From a checkpoint of a small mixture-of-experts model trained on Wikipedia.
Training: a variant of SOAP for the experts, 826M tokens, 6423 steps.
Below are experts of layer 6 (counted from 0) of a mixture-of-experts language model. Rows are named router (the router's row for the expert), up (a neuron's input weights, with its number), down (a neuron's output weights, with its number) and show model dimensions 0-63. Each number is 128 + 24 x the weight over its row's rms, rounded and kept within 0 to 255. Numbers have three digits each.
Before each expert's rows: "comes before" lists some tokens at least twice as common just after its tokens as in all text; "mostly gets" lists some tokens that are sent to it at least half of the time. This comes from a sample of Wikipedia text that the model never trained on. Tokens count by the router's weight.

# expert 4
comes before: " the", " a", " to", " his", " an", " that"
mostly gets: " his", " with", " their", " became", " had", " her"
router:126140133073090190141104159133125151103087146125113176167141167164137110120175089156158152116122148174153126104111122143127110110079106107096111123161118117112114145116169127126086137112133137
up0:100139156100097147137147124139133112124150102110092118157117112146139098062160092136110142110083101148172095160145116132149112100128099155119106141099151135132063120075141136145141158144148123
down0:127154100117119118125101127159111160104131146109120102141139133163141159110128089096056120099122138149154116098096122146112095115193096097141153124127125100121118101172144129147149124094116050
up1:104147108058130136119099162135151123085154156128111153121103145135154112124111149126079119145104125175165125094154126134107117112142136134164130105128097120104097146081088117147145113139107184
down1:144118141158087125156166126131105166156103086137140121155180082119099114120178114138147119133120111145106106143117122132088132152125117174139147177138152105194106160137134107131140137143129115
up2:130127106148148105123168143138137101100113132173129110147141092109126128109127109111114137134129104129110098110122136137135137133141104107108155104129129142143147153145097169123106143147147077
down2:133150144124125148166095142125117130131152080083084139143130107126112106118122110124157119133149130122178129121132078079165158119144125149147121117133128070142149149111093112123131108131123123
up3:122135100099133201156137119145154153130133131058095129116103129138121141150149099151136122106160122131122126123082118106169116098117104136166147107124126112095173138135170133133121154110114107
down3:146171137125119103136108122158119105107147156159107133205148086123129095107065142110119124179122159152118147107123118143150148172114111180136165118135163113137142105144117112160126113156106126
up4:129138105112107163137124134128128144179118136114126108100116149156094102120140122109052135124128125142142114132070104134084133136116102132180132131122168101116098088139119150107114147111093126
down4:100098123116112135137151139178103109135134085096089156141129094135135089160132114165152129117137133153106152141108122145177118130163135111133127154143137116136097111081175141195132130093130166
up5:148143124131103155143111165142144118125133089100135137085136139138140177143137089133130170106140109110122099160104116140137153148104082119144131118144146131122105154117128150118115148123148132
down5:108081134130179117132165165122133135130155103105175154138129128133104161133154183116179143115132130147152075114125100137095125140116096139126127136101095137105141131131139161118160130125198141
up6:144119092139151121085146148110132089155092124119134133134145122106117116136142157140166112137105130136136161138116125152103144092098121102188113164128140098095147105111167111119095137107091147
down6:136127135117180120184150122142115091134127081112129154127089185124156108133130157104130116147107141128106138091121099120062131136109096119135109111144146169174139110100090109096171147131150173
up7:121138151116100134116114157178143147151142125117096121129125119171121110116136126144112166143164116132103147119119092068169097121114152153122112177143094118089107156161134152169115112136135145
down7:135172111141111162133095126122100137110113141167104101133072094140084159144113132104163111121125081125112122138088142112167150164124161104155155087125146093103139137113131154121097151120088145
up8:136085206103147127198173159123100131160176111159125137137110132121128146090120109126079139118140165144101134151126117123130144096133090154129085155168089108153143163121116111117131132130140113
down8:111127113125124110101139101111148140099139107101116120089129127120132114104138137131145119076144102149186129141165165111169136140147114127096138130121141081140103136094116123107100139089162159
up9:141133114085100139151149140125139115157126116164103188145133127152103079118131109148148131119123161120095119159125119154108134143113148141141110113115101120136163098144137078111126104120118168
down9:135125160125102129163157117126128149113087162126087108128085174110136139153176135091086120141122141118158116109132119127131098104114137106124171159148132127123101174125120135154129093120102076
up10:118151118105128173124135108152129139170108117135132167156112107184079123124082104163133117119136139135188146120089121153138141110141164158133114133119107109091168136101138150141114152141139105
down10:160182162166083138153103143146154145146116122111101140129116118128113136107120107124150110110123121096135148141152163132129135142128135083116148152150165106102148183126128119161100141142099168
up11:099130151140092126129144083101121078165124098088127144139190123131171142077101112171114138117133143125157160177142157128137115089108133157120109096157149113078149138125122160151147140090105173
down11:100144152152139168125117135105100121139078135095146119074117140119105075142129118162130121120146133119100158147133133150107131139180103146139135148111114142145149126122155119139133113146116104
up12:123182078112145186113107152138118130125095137145129109126076133130113141140165122124129128125102160125129135117101096142081081105146113160122132146150106102116089141149189150174138153187101137
down12:138085134132137158133103123148131108142152139123138086153172089108123122127164124166104169121087125157105124131141131087079088164114143137185104119109147149146134137101139128113191137137120112
up13:163123087136121185146118117156107162139117130105120148104076125199117109158139103139111112094153174132178129149132113113100118108108098151108143127145118110081155105131119150130145169106099166
down13:126095141124129150164108140119103141114139120182071167168145147135119118074130133156100116108175181160158085132169130114113122172151121112112111172122123125124171138117145093147084110134121151
up14:144116144141160154159142135160130146157095127126126161089119121148158138167154123081113130077095079151124132152150141159145112126105170140101106152124144135141083159100154148112155162117113133
down14:124113120113151086170113145161121106161119132110129060102129131139117101135106126113077129142107074104163147131127099112105126116115198081120156146133121129172119131114157132108121147127112103
up15:135101100151122100124111126140124168104145125133118111134098153106113159139096083127145093094100096186123095125102111135137153136138095128094127115141097120179096115086115136151128128119166124
down15:114094130127117134138146141142095126118131122140134178135131132109093094075152155135168126150122146184093104114148136118087124139119106153142123101144142148157122100144084117119181122149095122
up16:125133113127116093152129081121097123118106155169098140128094119151137121156163098144134123096118147118151100145104081157126140145101153147091137119159060123151109059126132149148137117154125123
down16:178134103132123132141161147176155096156128154112128097112103181109153111106127131147137148136153119137120106112132125084096170129138119138094145131175134110093144103131133101114101127133115166
up17:130141136143128185121152151140089156153139109137129153176148089163094133125131122109105124122157109085138115091086111105100096110094153107107114105170093144126133107101095106151144141113058118
down17:129126124108113152112166146093138113165144126142147147112123114112157111126134137148153166134140150152104145164094131129126109108133132132130130122120080112155103168144138121101137122124127138
up18:137150144143131116174128112138115104135147110137113146153117182076132092123108152135099103152158094179128116153066125136100120128128131144112124119129146104122166127127091161102129133124109107
down18:165107123136128151155144104100105115115080136100069106154108138101114153127145112140127155104124157099102130156133128158096152119147127113127068133133116092148137140120114119118119118138108138
up19:083100134092118123104107155085104105125113147131076128160129083145107129112147081163120177109112109143114168098103118179093122152110102099136136095153160157122123136146130125138129160118146144
down19:141159109129106132102123123161146145084129153127127141150112122123084137156097124109131116113161134161109128123104124113147168199127142145160143158127085109144092154145133148168092120105117102
up20:131078123123100150126115178101145136147130158133133154147111110114113093103048101143131165140086153094091143174128126174109125122121109131130132186114089161123081131115069102104187130173124119
down20:154128155132090129130138154102157104180153149103141136134115123141111164167091138116134133147067121087118156103117105070137129115102140119134146139090093135111120112133128154102123163156131116
up21:134116125121112133085180107126139108110100135090118153141146120096094102177153115160117107106094123135148116124107155120166125057104131122126063115126112085091134102127154121118150128176155129
down21:177075149106088181120117138169124135129152109130142116128159111123137152130159100150138135127121098150114126081070179114132108149089102101093113128082112131167140175128141144158148136181109127
up22:108126172130140147130149131133118157151101120135169099083138073096136126136136132138149132153120144100122133130151159146134165114102103085169113176130133131171144161145106115125115109120146154
down22:107109125143128134122097128111107134136121085096151102138162084120111148084153147143116121134153100103139108119136120083084171180143116129139072115099161128171131108127094177144135098105103115
up23:179146148103115118133191141131124144148068143126120137156142174090083142140175131100142119165131152171103120127157144149145084122130067104145145116136130111129111151133121124133117105120071133
down23:133120126112151136137145094098093110133081141144126115099142143088128104165120124118104074125148133162092141181171135135136128108158140122140154137118139118108131156142119130142133145078108121
up24:136148146107116140144154129114139144142102140096092086069142137127154137113109133133151130143113119133128144144094107126114122097090106115120142153169130120110150141148139143148111099189101131
down24:157159134112090085113096119095163121118125192152123067123090135101136143151132140149116115122146119131123131152133099101137137124125139132086101129112092140158153116117131126150128124125144139
up25:111138158113147144114115129146130124129130118096144147111107131101123148118160073154151109122104061177163144165115103143118087143133104127141124094131122137114165152090157170128084130158156111
down25:114171069127127155105132108165109130127176166161119123145129160159135133155145101141158086179132110076178151114135104111159109117139113125121142114137096152120135118116152108127115112178173158
up26:136120144135084097155102115088127127115136116151115127100130131109098144089130158115118112168122125175117078143117139095150102085092103150129134107156114158121127133140076147144123134087115123
down26:128146165139146084094096115118122149108101130147191130088138101142182154149110122118115126133081094137099119118155155088162106134136109138141153113083141116147096145132114106143118120122140091
up27:165157171110191135095131116114095136133166148106084164127145157102068119121167123117105165132088134169134151122130136115109088123119144146098138091174136108134099146158150135121142127170100135
down27:160095143164120157123137107125109142096132141130140120121119104149070130096115077127152114140133155133123132119123178154150116130113110138154128119089095161118150112109185154136131089141146136
up28:100134142101143116169137122090139120155080125176166165109120151165160184097142093144122097137104109139113129128153096179148145084129115074147124093150134096144116117122152178141126152130137143
down28:108094135136107140132160130075137130138146157108166142112134140153136123135128115107126163152101131108143122138085120158110166097097125100112111113134100167119111131136138133164174113156177170
up29:139093119114136126155155149147095147179142141119133155062115079179135127136143095148099137110150121116151124103109141119120109112113128082122110112110150102102082119134124123092107112108127115
down29:078153103134135073138139139109150122138136131099100131125139149153088151125155144166139110164148134092118151131089127096079131115116172110105136142111096111112118153117114140147128149100107113
up30:155110129109175161114100107121090126154125135127161117099107103120121157132142121153123128152135114146105152117069086141159154113083107119097104118115128096115134162101184143150137114136159110
down30:113124160118140146080134122104146102167109129129130148125101111132141131104135145094148173134109129163101152141143136149106127078108134169089126110118077107152090158090193097106165174097124109
up31:106114108068161138130136120155150141126149124146087115124132146148118117129158143181077180138136143135103108118115149113116131051148110108112111123110174161097161138132161142118115132122116110
down31:073125112155108090126146125118129089101101124101152143104093134135112106089105149106158113127135135117118107151117133132133130136138122144124156120137087147125126151174143071139176113087139112
up32:142117066168066165132132127149109142090131127146107140101158141141137141116141115133158135146104110104100127144092115104131127099081109119115129105130156126120117126122110107123108138139115094
down32:135103148102141124146101115148116118162134169166131131123133090151101120112126107122136159138141151094155092156127123108120093095168181070106161127162162138097129145150134120124148173135103157

# expert 2
comes before: " ", ":", " The", " \"", " S", " N"
mostly gets: "|", "=", "):", "″N", " •", "See"
router:169087137119089149152116139116162155087150114135166142128126133119149130153104119145148112124111129151148148097111095113152096145124121106137138145119149165132106099104186101083167116137102114
up9:163132114110125126095115135135167124146092160154157113120088110120138150137093110157157086127114133098117173114109133117167080090117136151059122146129123140111119070159127118148144142150141109
down9:149112133097147111130146112103154113185092099173112104122096109110108088137122100163141110138148179101122145133122091113169115154146111169123140162104170173125099154152146158156113140109126113
up10:126102122146088095139114167157130175112103148106132164111162134157166159103110129098140177071121093151177190086128129125129128152174116122128087103126148129108128146111116113124106145132141131
down10:138156149153140095124108151081119104142137103109088097158134126130147110109129124095162127136133137131127097147155150129119140126126136175123139175156117159161051139132143143179144112107166155
up11:146116146112104095102114084140095145107107115125117134098153136152125124114160151106137162116148113133149089090130122106163136115152158103132085123140135118080104112169109085169138119188138134
down11:101128145103103127089065098151117131155101140078101127154084111111151130137101122116142116164111117115182150132110134124131110155139100150105138148186107125125150112144132111134179104112155105
up12:126110099166177127141134095088158112157138142072152133133132111093165123137149135155133128130055107110148175123084113112106122130127137143121164106093143122100091084141118092113145182167121130
down12:110117121150151107101069071165140105138161122074164086120148149119156139163114136143114102132141111142103164122129133146137099092183139123091125111122171137140135090135082110189128129147151109
up13:101089122167099138100132122120147096159108123114134111147064143087154141143186126151118103126124144104136144123145138122129132101140130123107155127107120165127079088089132092107148120127108108
down13:088125123119142109094119144108115111128109102158113129092143151103110130171126151153132138177138147095098123141136113158118142117137122121087144142126183147101109155110128126082120178125123118
up14:140118125154112127144093135130110182130158092110120128087164116137110133141117114128124138108096117136139092159157142141118149172162134109115083092115167122160100127136155136126106112136103119
down14:134141138105135081132118131093180098101103134140122174144134127091087140121120150173150129177094129133149126141139147141138086116156148149119100145139131154117134116139150088124177106072151168
up15:142165106129120114146161124118108140088143155123117129141135147136109139119099138103143126145146115147140122096118130161096147137124101139155171149166136140137125123140127155191125104170141108
down15:125124143144097131121083134136129090121111143102161094106106103112110110131083148133113168136153162146150131125152098122108167103114085139125086149162091078125144155099118155150127162139168103
up16:144141123121128158130131152144119124128143134105201145120078164109165143175116120089180149126123113148125157135139149140135164154135120107112114099163155150139099080147096089178090110108126132
down16:130124146123098150148127142168144092120158161130122118142095085125133129114097089126090113105155119087145119119135115132119115090076168091129124132146108144160146120114161156135221104176136136
up17:138170139098129157158106120111131117159117102157149133107131114121121102132118166115162111101110123134137121097147134132123135099101121144096153085106125158124137115117170139082138153166115099
down17:147092104159101154130114116079149095118145075118139174107171162098117092160133117147148130134148120121125118113086100130113121139189173139133125117150147090138128109117114135109115134163153143
up18:134108160140136105112105142101142133165135145133132136138142117120146121169139127126157095104169137122151112161114143108142103158168107150169088151089109164131130106151124088144105111154124070
down18:121098113177130112126095119152123135153126108130125123115096119136125139154147116112128110098076140101138093132117127144115161138136155152160136175101121116154118141111093110117110136104098148
up19:164166158114143095167121152103113159146183119154148114122100116155157138120105133104137132157111116158105091158112138143139135152139083123116105109113126111148126122138181153122132145073135123
down19:133117094104123145090143155135110116111119090101140104122163116115143105093121152137128119152120149120092133096130113126108124100128101141130142133141096157166102136126114090153194164149110092
up20:123120157099045146164108134134151161151133124107111136060122119120135133125106127077132148152126102145121130156111122084154134128144147139148154123141086124089161132131130122106080128119160128
down20:108127143120110146122151171101152141120129123143133148103115135125107137125101148177120097135097146110077136107126083083138111125112138109131139125064101167110125142116142170106169136132129161
up21:122147134137082108123100163123147106103153120155090098135105144082164141121112138113148092160099143163133144102107122122118101149121160154095152116130113148123116127158116160134154134178158141
down21:107117122125139144170142118140144128133123125116127131119113127099147116177157115154123104142122136097108086145119087103117140151118084110154146121128143158123144153154148150097112112068110127
up22:137100110134143121190117156120140126150105121084167162178119111105132111144098144134150102074123099165118112115128129151150107155143140083124152155121126149133093156145172137096145142142150130
down22:176134138149129103074172064115091139175118128095090118076141119134176111138129099115120137127130134094112123128182128112140106154139150176120123147121099110125147152145138124139125086131123168
up23:150084116098133118136182151078117181136145100116116142128130135122113109150153106123123142109112121120155181131101137117120118168149090145149087117155103075135130140122133069109081133092102122
down23:092142167155109111125143134116125129117114111136108140123143103102136144139166132094134149126153116130146123150166111122110147153107111111141112119202126110152112168117103144172103113137099116
up24:125134117140141131108119137151158146136126100129146136151162095140110069131147104130119142112140145117142139100150140143142151125103124114115127115100120130150095144098188125150131105052094135
down24:091143119159117122115096113129130142134147111095170127129083092117110071116135176132091141129168129158146147156159125172129128159081115113169104143119136143130120108123105138138115094110160146
up25:110109066135101154192157137136134148113120099129151142099130141172121143157083128167130116107145068138140138121089137120152079142112154154140160140121184112153097106115171121106114145123108126
down25:155125175129154170147138132155080096126138092177110134137113127142089111155083124157128119105086115100127143172150144143138109124082135140099154097089131139117159102138148117150129167120098126
up26:131092135122131126170114109150123151129162108178132162115144097106143101130170148132176125150120133119134126120105086090124130122120165147156137100131145122119089141156126111111141168120109056
down26:150116127106141127134136121128154138152111147161150089096141168168140146131121180147128163135094115173129112117163094146120119126110118112133134121160159126132162115130106143096125155154103126
up27:168100097129088203169141104101145153104149099079115091146137150110164137197145097167111082110110150128171146108116113126156130131120131151159088150149142124138134127125148132133141154105113105
down27:085124121142125109147110115120105112107131106161157153174134067147127127079081181124111146171148119156164137129102113155127113158142101124115166121119138111118131081122149115127124086146087123
up28:107151135107118126132129124103144173123168142091132093109141127134122124105120120129161119099111136094133180153113072143127102145151133132098109113094121126106142089124112105127121152102110077
down28:118160145154138180154155176160183120157168107126145123097109140110113149152122122132140131126089158128118122132128115135082157124161123104128129104108085158160150113111156110144097099111118119
up29:146129105133132129148131107132108157136153161106093104108173082138121133146136116135106117133082178120174105132130089125163144127123103075152198132130143076146118107142105139150151146155117102
down29:167108116113140121117178129133113162134123100124144120142134136121101146092133121108093116131119096108131100129104138087181131156123113133107137144084122105181161152104145149154115101159131185
up30:117156099124097156096146137118159157073141144077109100138130129108133137135122092130122096148159122135129142151163110131122103124128108069152191126169117138118112108177158132142111133091099132
down30:124147118098105167152100124083155080145145094134135132134141113166152173123160085114133091139102104148127111130141136166119113179126134078096153162180118101115142173131111088128147148131101145
up31:111125091145140091118115113135130162164123091120111120091080109143155131113095144139139111106079117094116086157126073164156084156141080127078114112116162125116164105135127118119144139158075149
down31:114140132128114132142149183152131127151144120116158112125104082110141140099106112113150160150133102110095068174119153163158114133110131126118093128176174106118144101143163114118132137119104130
up32:098108142128100149131101092111195129172115116163153139129132115144161142120103106142147159100091147128124153141140087142121094141108139119132138155091133152135201092132112102146117123117086079
down32:134091125133141094160131162072153129126176115074171130164131135157122143134095163110115140092119102125132150120141164159108153123154121142142141153118164101096104141123126140119114168138143104
up33:138095138123086131140097163149118131099105114109158104157156154119132135138113174159137147106106115147137149144131117099125127157147112084157135146136144132094056117136123135138092106151136140
down33:150098125124169138179142132157110171120120091144151087092147159152097092105129152119108129126127074094113095152165140148140123134175148146124103120114086125132129109093132124093091165127137132
up34:156103122141094149133146086121132166151153100217099152108161113148135147121111063101174088158139112150116117109148114134137102111169134151104112138125086113118100096104142142170116115161138154
down34:097116129122108131116121131140111095086138132174119105087173114132149133164091148160147133151157120131119125143140128116092094161191131144144101129123125162124114140157124119129128153132127139
up35:149134101102148106138136113106109139113110123121116097158132109122155132161160132177137118165075104134162118139138109139116122119143142184122086109169167102087165114110155133133154166146107142
down35:169121126125174159148108117128178170106183118096102123117102157167130123131149113123059123155093152158143085137119140112169147141085108160133116101101144113109164108096126121124123152142141128
up36:154113128140134161133130118157138140115144149161091188147117128154106145169128129155166148102134111150164105097120143083109143134129139122124133130104142114126153112077157140116153143110136126
down36:117128146151064122156147126122102134115110091143137121157151143134143135177130146125104147161135090110119137108125104088111105117126152104138131160108112168152102130072151117103121151085100129
up37:140112114109161131063176104132142146110121146074133141169109174144117125156134135164077129115133105144107138073129067115104143112090097116119102130087149117148092108087111096138176127114138114
down37:111085135094129117118092122160104123144127072172103125168148082139117117145164097137101134131146122138158121155184110156104103141179158136121092115073137135140133110090122113100096147154168128
up38:115137174076120120148118127153119167115126125096150138135153133116167094096130150143138116161146114131128120118098116097171100140129100148148161133111149081141170185149136101125127082087112099
down38:105134116158136141162122120138128128130131141128097143179132129112114118141129131116122122122155116160110140156087141107158142125180086095140125112165122085157121164173129148169104111095106119
up39:174112120094138129164112111118140100100135066142113157112110141141137138129121110156147103134087123122122161118125144108132152090157105133145114162116158113113097149168166134124140164103125125
down39:171100134101128182150114144146139156162129130129123109120148139132129172098117101169131136126129134114110144115090126171146117147071130147060109114123153156100112118139143154121129128116175122
up40:152129081128118115145140162122115152102153118127110083150156158141133175147139127089180153127172137149151127145100150122141158124133118126149108157156107112119089123116122130157180120121126124
down40:122112143095149104123145133123189095135160128097136130130117134105113140086112096164125158129158161088156121138079120135140128104074132128122129113093111123131127133122127125156137116148158085
up41:099132108159151124142141120125183108144144121127143181055128138144194096125139153179148104117132115151142148132126095119128154104126124110119155124164131105108105101141112152121129149110092134
down41:143106139118122086099142175143124112133123103107117142100107137142148127106142118117163129157151160094124100145149095168120107114147090135147130152106155137098113132101114142150141101089165149

# expert 0
comes before: "|", "-", "==", " of", "The", "==="
mostly gets: "==\n", " |\n", ".\n", " \"", " sc", ".\n\n"
router:157188179107155149165119149130100112116144102092144142118121088124110129126161131115146122129133108118154114164139133153088077108090129094152136118122152091105124150127077156141128124112143099
up0:107159124119107144108133130128118136155105103108100129123104133127136129142108121135126142125127149132088131133159116135141119142140119141157133129121123089102153124147097120174121184127177106
down0:143122155121108109119133123154123141147149130155116136092135148077096097128148119170131141138136147122114108143113116089105128158114116146141100142128109127106122135161127102167135144128115166
up1:129105165151135160135129142140142162111128130151083132107152141116107107129141119107110099109154102141136103105100101166072116130133086126158139122127109093124156124133118151164133139065119133
down1:142085121131139119109109129136141111185112115166172075183116136102126120165110148105137099133159135093113141105149159152127090100090135171130186112115130124108149127129156142113083094156104127
up2:140134135153132119116102113121120165123113091088101135106187148115136098133146110126145121141151114141144107125132173146113101081130160096151123124118129146139130112130156150121179150142115105
down2:121159147121107111140135112151122090116123118143124150137116086103169147133141127166105134097139071059104097144115139096137168097090118094123087148128131120115155126055149110126138126141159131
up3:179149169125149153111124155174090149117100143129111109123136098105090097125135117121129143090133147147104084137158123129083096142074119126135121096164117088149111136165136121122110140120103088
down3:145103127147163157131114107146138132095186098128116128169103164102105220111117138123126155125124106116123144120081154137117130127141131138123129119126121118127116135092159092130140084191140153
up4:113154108101110152199186149133109115136138156164107134153089146089145144101152113128111165113111120122120114132107110100096130125145131129101102127109125132119119161117142147155107131131155118
down4:167115120137136105162159113121134108107168150100111150129162134128108135156168138116088118155162083085150143143150180139162093050121087123122131144125154106101138112144130136137126155120120100
up5:111088100117123080169169162087143149107118127118108097157131119144142152138131126112145102129104070137187110106119102125138144142139117087139146110141171135139114157136078166134110114088098140
down5:165098122125137141144136123124125134112134134129122142097093160099141113146126097173120138138166150145131140114126054075141143130135120163127159156146126095144111132161117154129124145113136171
up6:146149111129092127071115170115090106140125126122133182156106119125135093116086064157105129102154177087137150156144136124126124100123128107132114121113142116141075135145085146122127142125101129
down6:136096097122136144126143146135129142137145115143120139115143140093089132161121086125180137194132121107116121137121109104133090109150133135107141118141115143129098134105092159133107107146183121
up7:112100170141145139153120126182130117163080170109126148151130146145113105081152081133138138154143142181206119135119116127125135103113168139141120149136158108090126156100162149159107126093138142
down7:110168098093162092118109147153148149105139138101108088118136154134126146142129096095118111157140150193117121104100131152151117125094123153147091133097132090140152139129124106142112131112154076
up8:136128095141085147146149087153094143145125164132165110115107118089150129137145135140156127132095111113128147116123087147110076114109123126172158141163179142145091145068147130165161128104104103
down8:117143131103128134149178106145143122144112139140139109141107132127085115107140117136142099119124126126100155142103130123130107109092187136112178185150179106154132179153131084172121127090153129
up9:146141162088123173157123185145104111148140142160150142114149177155138115150137101144127141149131118104103128114128093171082122116124171152148115156105084079127155117146139126104115123084150133
down9:141128147145102120148098125148130113156121119132073135169125128177150131074099153160124148150107115168116102087110109143131156102172123127105117106147116104090098159135129101098149106122099145
up10:119114146147168132139127107164086118119098112125138157129104134078082124093212118128128135094116121101145125116121119142134111108118090136182123116153101096126124134110090095112117121100128150
down10:154147143128103170133090140115083166170157145142122157126188133119130195125170160135112120128130114119108134099122093126082119157141120149114076130154054116151155079136149115121134138130155130
up11:125143140174126159113124117112112110143142143081135142160153081108146132141143111149103130109103123055169118135160146157108126116129127144122104110144131088124137185125137193103186115185129120
down11:145146118131114098120119118172149126136144120173124127106104140141128134114151103094122099143126153110100121140111129136136126136108096154106104140181113133166087136092133130183064167113118154
up12:148114150155113138201112101127090105167127129099141097100105112136117156127161134096163113143132100070155142165141113131101130123159110105089112140088167144112128121114125141134120116103174109
down12:139124130107134115134071136086123115107121166139087122182120091145102096129125121121123075108143105136103165125107136115147152141089137122134114114086118098142103106200090148168134126131126126
up13:108147154165128158093123162134138133131148107106139143154131090123153085152120142121165145133114115127114123123150124111149098132147112128083145113141132106149113173149110157093087105098112139
down13:098165107137146143125141141123122152170134095145115102088094165112107162112132093138123144146103111162095089128123143122141132142119138133156134129140149163099118158132198132134144180085121124
up14:150105126097117143148101094166107125173080138096139140129168134158173130091139121117126123134141117106168131148104096155118098149153129091172124133100111154122127108076097129101176157086138116
down14:090112105139149089127150150161128116117141141081095148099131102146154143131137107161132105141145140145133125152126161143143152148163130130140147109152162129183114109105190178126158134129119123
up15:138124147142117195166089148131113132129107122109110171131141133168105114137151107137162136117135136126117139109145108105090148143102121122106099084136136081122135118111126097148124144146136130
down15:069143145118112166115142121127114162105108149159112142118107109140088118119121089141124144174143185167139088137159126122144137129137153128146184104134125124102143146133133107148151107135182157
up16:156092117110188138156128116154165147146138132086120114165109097082129140121129140143166071142108129113119111148133089125137103148166130126148138120114154156113115111148099128134108119143106125
down16:113168124152136111073116161178140114103155111153117128128145183133150126149165084125076119115143122154107098128164123113101108153154137150116132119127127113100152130098111138147098116120132149
up17:190114164107109103111130149095111150156126096161139140098139127155093080105115146148155102156102127112132132125140114150079143088130099127174132121130107120108124158154137158116136152124170122
down17:125133121109113136121127106146095138124151096121167135126134135116124156091144178107129129124123109124157133120161086166115112097122136137104112099123129118146144154125109105114172130085166144
up18:101157081141129124189151150115097142143110103117112108147152126125133116100124114123150119135149107153105114120200138157118141141096108146139135138160126133171117121168101120128103156127172156
down18:091107144153150149154127124117110159134111122151152138168115092119181118161128090123189122110134142125121146115102119134080130122118074119119121111121145133124141143135141153106115117152064101
up19:111111093122119132151086134103115101128128105106100105145162151119089133135132122169133118133118126129161113165139167118118124105103134180106133140139099076115145178085121135159138108107167082
down19:100143103147126149110116128162111162100150107105139166177140105140106142136117081150074138164135101093101118126150118185133123080097147100144130122137149074123115154104109130151154100094136122
up20:132157142101120097139175133120124118137115120103107110118141152167092125124183136150160172099154108134106152102138151126092137100120121117156147115075181139105107131136099095157140092123087112
down20:147124125100133132130090107109158128109151109140114096098146122117113119144122140106137163168132131119142123122127094159143078153177122077149136126142160121173123161113162163160108124144107136
up21:186113126120125151144123152123146127082093165143130172128122132112110130146090163107114126109137135105108103165142121153100119156124124102142116114153103148125145105109093136086101164166135107
down21:095155086148092164099109127187096128125113092131167112114145074150118170110155135143149126115118118111125107122089114113136142103142109124143116149102144083097155157113131078114157115097139142
up22:102145127160099128105122095142145132125137117101135122134129127131088145127157108115127103105134131129151151151142151124156162112065171101117122162129133088089158142129142128113123137113156125
down22:157135183140142158151133113132139102113180080128127102106161141139145133159137122102156165094094119123091155158146112136159119153079135152132152141127123137133110140142130149131110118100129167
up23:130126126128155113152134096111138111115130110118108136109114142154178160176117137161094110094141100125153112175127108129164114153099138110127114148143168149131148163127105132128120140165108075
down23:152137102129140125108112104141144115114118088146173129151118137146122147135096122126093150113164112110103191096098119116123145079165131116149150153107147137108117095137145121096083089113095135
up24:172163111143147145149134139150090132167106157168076150116097123134106113154123107131164186108144100122113128102147089126142170125132141149135159095127142106114094136143096135125134106138172154
down24:097159099132124113114119138146141152147143129103116128162094143122109156134125102133092125127129136124117125146105105097120108178108157148164133097146122111114107151158114157186155106124123175
up25:097132143156112137152134128140143165139135129120145099166152138104166132143128140172129124130113106120126158103158119121116174083159118174127148122106159119139119126114090141129099104144130091
down25:113135113144118154132092111115126139148103108136138124129096130150085127110109083143144133110161124134105146112126172148162176094057090136131146110122122129139134116116123128169100131154123134
up26:146108174134149083182146149118080147140110126115150151111123134090093121148176091107180123128126125136123100158139112133079124093129115097146123123112129133156089127104137147139134150087165080
down26:142164100121141120122133095127120165115116131127086167078161107139141163109135170155129135132115110101135157161137124104121150121117131143074114149167117161095140150098122126133164121145112138
up27:116132153128137129118128138119143165109160104152139092109135116125127168106098166138120163096128145156152107121125129111142150118121164124117121139155163106166096111123162114161093129137135150
down27:114082152134139108154136144147145124126134159143157146098084145122100121140149137152135100142149148145134159115147159152143122090132017087114107131137153098168105099096107134174105114113139130
up28:183147168131088132139093071111104120124126171126146124114172144083145099141153149103122127135109106137139110133153096128115153123080145166131112125124167087098123107126141129161115127120163133
down28:136113098163109149095128045112109152112163167129123085123100142104133124135129081106132132104155127112119124134072122105116113106103140110094093145127102116145157127098152152140123122162160104
up29:107111121121160158133152121121117128114123139103137105147138135116142123103119140130159150128127047162162137124156067110124133084129124114133127117096124112152137132064116124134163144112184111
down29:136047165173118093102129124134123104128140157114116132140112127077126120129076105135077134076122143109128140143160122155133124090105100136121087139117110121116129124122167135107109157146102107
up30:126161124108123126104122114147114108153089119131138120099109108096156150119081121166133081088107106100126118135136134189105096121129105108134130137087149123123120096115091138147143154122170153
down30:122108126157084152150128164180131126110100129146141105149103135142135140157121102106159146139100129137165121185109136162123161142114164111177137183170098115131138175114135134110113100150146107
up31:128127113136147118151143132149151129132140110124127123154111095077067155122138078170188119175065159070105154137079109099113122121117098127156113124121109085080145122140119129111139118134114128
down31:150095143134152091155130089128138151171115146126126114118143144139116160138107121138106128130123104090185166114151141086120110134179107138111114133084110115149123177107137132151135131181130110
up32:101126173178141149136129118102116166112181125127123126122137133146149157121158126164134124125126158126182140119111129147124160143130153124135175172146137106122126133133118114107133083139103113
down32:092159103144129123145148097166133108112150159147143124134142082135143139140118084102116125143123136132152112113149154066116142130093114125081151153121188192127133094133143127136123144155117147